Weights of a small mixture-of-experts language model, trained from scratch on English Wikipedia: 40 experts in each of 9 layers, 2966 steps.
Below are experts of layer 6 (counted from 0) of a mixture-of-experts language model. Rows are named gate (a neuron's input weights, with its number), up (a neuron's input weights, with its number) and show model dimensions 0-191. Each number is 500 + 40 x the weight over its row's rms, rounded and kept within 0 to 999. Numbers have three digits each.
Before each expert's rows: "gets" lists some tokens that make up at least twice as much of what it gets as of all text. This comes from a sample of Wikipedia text that the model never trained on. Tokens count by the router's weight.

# expert 17
gets: "l", "c", "ol", "il", "h", "ac"
gate1:488487525455501514519440549453560535432480438523481523441485495551504438479548473501477571454524429495511472508556439432471506510463525518455490541510603498511500460577470469552437504518476526482536575463531565534568530469555461538526503483556541458488505532453560490503533486555434447463467520477524443554459471528515487589574539522467428443515504515501498457523459455455488536512428499512481505501483518530520520539549518440605502522539457455455556478465595504571519458453492437478484495491595520581510463555544533531476512520528520514515510494532582468503551485506513476520
up1:564493434517563474503536496479485454541514434521539427517454514468522501555444539493440399506515481456537498466475521468543486442513513486581546453432437538547446524437500551369448516547474537421507503557490441426512474522462550468441502498502492472471560411573530531538515494529511509490498494454573513518424462494562446448449505523461519512519460495524437530472514517453522485474537489513554523441509478441532506523485464580466475551550504505465457498537473552517494458516521478555533540499517529435477486522441461556470504489544507492489577517457519525593439493512476502524
gate2:489503508530505509456492510521574528545515507583473523484518513546482467500548470510532500525473533508466587547494494482545499484538531575504466549516495481519483463550470571489486434510570462529521485501506509435548520500464469438483510494494440545521548542461495448533551407518528563542496520552512491489401474475564443527508529475551458522495543532512479514446446545558524408566469459396506474516495491493539559488588547498532505478456530516502550478471460505494434484429475476527435514493477563425555565456426447547561526523470487551435460486611515458531455473441470517497
up2:479472468512538502511422515570463451477500523451526461460500487463527492486441540436485453467559457450485441493520519538476512519518430442547544511528458517484553416498592466499435482548477495478430524535563532482499435408533433470487506476432469543487471455460438502517510543541518486539445481478586459534594502496467473470480467474493511522444535459468523583591484514509530577548518463554478458471523482595465405469454452502500538508411505460414518545502435493516532457466518511521536487534512527530526539498458530507458513493511477493461531443444497497536563514494523548501

# expert 24
gets: "C", "I", "O", "E", "M", "T"
gate0:528507472436503465456574460499485547453516525451532497521509586560476525460568481505472535463496479507477461396455491467616503482439525490418482476526452434513471536555552500516519524520483533550573528545579510533558512488482471477467515416538536502519541460441477480508519502502397477481493537542435595478518530562504519528558406498498508528510550488567483477504511495478514462589488439524557575562481520480512541473472514462515513509409468524512510513569515476443447523478570481467562493464589474424495523479496494512496479531486527458543453516510557497462500505490462525527
up0:441505440576554544588461517449495550506465531468502489478443442460453572579488585454501434435429495569448543516455514454494481470514517422504441535483430538518441473431533531490481503479501509509568490590458470499516472480555525512500581510537508580471467508545475494489578467484503465505468486449486516535493501498526450525519569485502482444542424476507537496483440499467465481433481502506477516533452488545533484511510476466441505518541525454487522505451461422501444519498474480485510444520475429494495549456543530479520491486468478406494513542454498475524532412507421562582
gate1:551520540491555428544411497468519450390488492501477537487504456522498456356490471481521523533536505457497453494530498413543537530495498489452500510503574510483597543493501562565488430430500510527518535510488471620422545553499494505456553528534517494476525485523505480477544450464598448468560478507473514446477510473478502531461607466519541592529526506527504461525476511478484472484513549469563547546479496480504474433503392504528533525526452502473539524538538494474481520504537473491420501498414468501536530486497480490539519526520531521539471466555519502467514524541462451468
up1:539515535499499536522530458495495561501524500497478494474546487517518525458523519563569476477452501511513550448500479463454643519493513471450548490467485488509537512513438543564499481544461412478538526537441483486498496518493499502469561445527362446563451477573500480475470426419491477543541512519443473548460445496450442504469490483465524478523480526481471506476500446488520515544572525477487479433484493470523512536523451560560519450503617507450529473477461485543443575530534539483497471564465464482494522547460448554558546567439549570485556503493495559477499492516432542530

# expert 16
gets: " and", " to", " that", " which", " but", " who"
gate1:562506491469489463487429443552460467448505443464498459468530486492470483533466564448515508445487540529497557469500491507515400547558458498510484481548484505523557495516540471442539445392480513492458439555478530524545462448488441498475559544491443548461504502500445557426514493475551516502540471493402487533520462496548523561507497498485524443537462537520502373498525484549413431478531537517463560526459519469544489477462585525490558470507508476535507502484555486468498523475557533500499545499539472470494528511441553516465547522473585482459404486455497562499448497546426552455
up1:454517563487476579482546564458478491520568524515466497497444487448550539560481486492532508554486474496484414514479482500542538454503532523490478459518440507476492493509472530478431497539578557508490546356456462463465542523476551545504500591493572507543463510516548427533451558515524495472462521510608477555538512478545438420539510517532412415403472547530538591509475467474554541510546522563547469527491485510467482526533447540490453499484534471446469505498484597501505502504459493479542525490489512523472515515500506501487548522502451439494568464495491535472463501458445465461
gate2:545505545544525429496494467554519459417449531494497511472466461528507475476462504597553571519510484503387487495486464504478473484492479521470562547520556522427500464475490471508472492436489459527568482478503462524479524501505531484453462504413533456456533506561513544540497539525547562445479526563466500465444533565539504500512490525443437444478545500462541454420539511510500508509470539561521517522550492480560498543540521463439448498540563448430526499450558519530458521519454470510486416575520553512496495482488511430547454429492452545524467498488503514597499562484596582512
up2:478470531448424533474483521559469500564519526477524508519513499478462515473576513506466482543500494516518509503492509483471560495535533489512507499488442485487516476497540588485498491576422474527491487445443497500463462474541476487511527537522484487478498481515523539449497428499537539548550461413536508505493557469525529476528474505496575506469574527490524514525475511464496483475506484471500460516454480420473539406513428570492495509487529504549556466547566545438475418444551518533561612446432471505551450511597533609573503476492593530496563508526477533491467470573432535406

# expert 18
gets: " N", "°", "M", "N", "S", "T"
gate0:570523497496514432498511531475490446533533561523548487533510523489530524482505552442465467464576504510502492506547472534452500519499484429475457430491468526406482499461432547517530470522577463553559506467502424500481531515583467439461529582432579472524501541461496439518544528536514436541448514500538533486553621462526529400549485452535476523516483560463538459439481531507481557579533417479473458467544524517440416467503433515485463491493493454563489505496499464493521487495517483457492501454468463529513524417480458554474454483506539513446516460466475478532491472488437560514
up0:507497428467476514466548520528465494539490506546447503466531432542561486519443443467543468480475590515508444499491519468485448458492445511502482519500522527493488565477554509493467555478548461466485530479575535452529450452457518429438485463476541460532540530470459404541491521468539511478525427494467459493465498442598470419463539520519565477564554552453467577415466501418517463486505480532599534507487458543433493487485481484524460409576523505528549466492489507523482509496469463496544465411486498510472564492460473454506529478552499522491562552474470476563582531501502550493
gate1:523443487457486539431485502482545479488481417518540545458491491503517545488562432474506490515472454543540526501469548447451497548468471437488500440563479465494518508493508490480581517428477468510488468454468528544539456433484488469527570501465461431508518477429465433540481516473548483456526509531512511491540440541403592482459521436477518520490567585493428466497543478544479416520540547516548471512584436463501495488535505532440537523412519483443490547446550554571462502495510549466491455500445471563483480533403465497451569515544442488514501489565524502465472474494525521477
up1:470475444503460563486510507532567484407447493466507559505446453533525425585527514429511534474505471522499507501448502476523461465535503476458450492456564521523517521479437475485527500476453481588449514475490475467463428511475465503580510511503529478518513506506497506530429473518532472434500523493531444547497457498483534420410560489507533551536542485525468482551568539594509466469548477534568508515521427513471544518552458495396493419503440538504485496524532478415518493552512457484505519482480467518597485430527444543440557478535445518535537484526545566487497467557570462505

# expert 23
gets: " was", " is", " be", " are", " were", " he"
gate0:600473507457460489494476590509558506532480498501545441388497555525567400476497490446570430464487472481568489460510514520473503477516550500482499519515532433442500493451522487472460538483515418523426443408524568494436476482513529405493524503503489536493471498522526452441495573493495444515545500450487447468497535518538470509514447535530524508487568487499529464574494530488540528521535485542503440536485508488489502462551519484547451414527505512562462516585473510508460481449504539526501515492558554463469520568533486442542495537530458414525505456442475520556508455588477517538
up0:525439491521538526519496489541558467474489498499505439457556481560531493492526500499518491421432461467502514530446549542488526516536526533516499523463569481488442502563507559498503448508491472478428441508526561554438477620519566516485448473472528525527486537521533502513508568500486455506524482545526494560471550555449445536520544489542528471484596417490563469571592474497498510457445481452491501532471549514472479466450501435484507418572476584537437511494589523471526530467489521539458481496521542506513553545535507512485457514533552415442484411492422481496528577478490506537
gate1:421505458490516465423528526549464457567503499551517522462504515545441478500552449476555517521561457475560522479454519544522524546480537526504547463512499548495462448550439497546457478470574623536477475460455540482556513565521544475482503489539463512502480463513458538483547430511526537535546497468543510484462528483490502530543570523436506481439447451561477513485494428553517441500516539418489462445570527534426548523447439526516521509529479423528552527482473463450530542461522497536462539485441558535503451521457510541514449511474513550509438573557486520576440478495567485457
up1:529580526520620496512541514507507510546557483551495520485545472532510489546518422541460595504525479468459511475487572485492497541504563526416539472461469473549519477491480505456450476499518563503496495499451455539526525459502503466503552419469502501504470439507505514452592489522473495491551464496564534470411569541538493531519617474482555497488467464460541499521422474465527522460526504532490448401494451492547507511491491520469540570527500470551546525470519477423505510483435490534437464532417544548517481431555557465532489550451452458461539518526482505516437478522523450422

# expert 19
gets: " of", " by", " for", " with", " to", " on"
gate1:463535494501438576521456504487534436473503437541510494508506470489465507441524449523542491557490507566458482504502490461568450451456475494470442527439554509451436507491470548584482452548508474576517425533450506542496472486511525440603515467454481459500492505533483535497569514558509491456478574429450561515545532497483572458496513497499470459514434508483495473556498496472516509540538550515540493402568555559532530514436465476513501430632495455431487484521512492518483477533460510509408496565559561502474493440546542485540539523493543516524539491512486507441494460448506536548
up1:506513412532514555469446485560379499522478495531435470544449488491519519578512501532518414511513519538550489532482524583470498503440508443506490528472507454540456522489440473547459539508504444462471508447464554455541445516505526510518599440554514584587429460471462454530524485522484486521482468495478528453435524524534563546543493487533493457491492450539489464547497513460468454406502545477489528506492558467516510539631508542487446494498499506523446533491579504540454508487492524484463505551507469492466522452490491591573473525448550578493521466549491547507449542529479506472
gate2:425534494480476432466531536416495476493545542490434535520499500449452464465508496499594456438599543472605467537518487546491505528464432431502574456545481507534485517481526515496541548463437456554497499505520499487495463541524556438553430495512512530515500551453508564551519488512484540531562527567491475461544511567517483503531473482414482527477512508491499514461527490454550553489484471484576518454539535478512484445481484486514468538496511485520487544462497538519498510571459535442540545506490548491552465551475450411515579491486451488561480451583455487525566563564559430543
up2:553475477482553446515466451552484558451468579501406478468424467435537530489445490412526460472456547499529459456578530470476526592505546517485516427460513498497527530567557518460505483450504520489503467504524508516427494511522503529487511467580521536454443454551438544540477471575488438500502477538537445466499565506434500582499522440474439487500601497473461515502490463485481482501430434531480481486552565494520482517529509509459483544457466485517425501585493552581434517493489515498535467483458525528528489557529548466540459480457552498537424426488510516517506485532554524502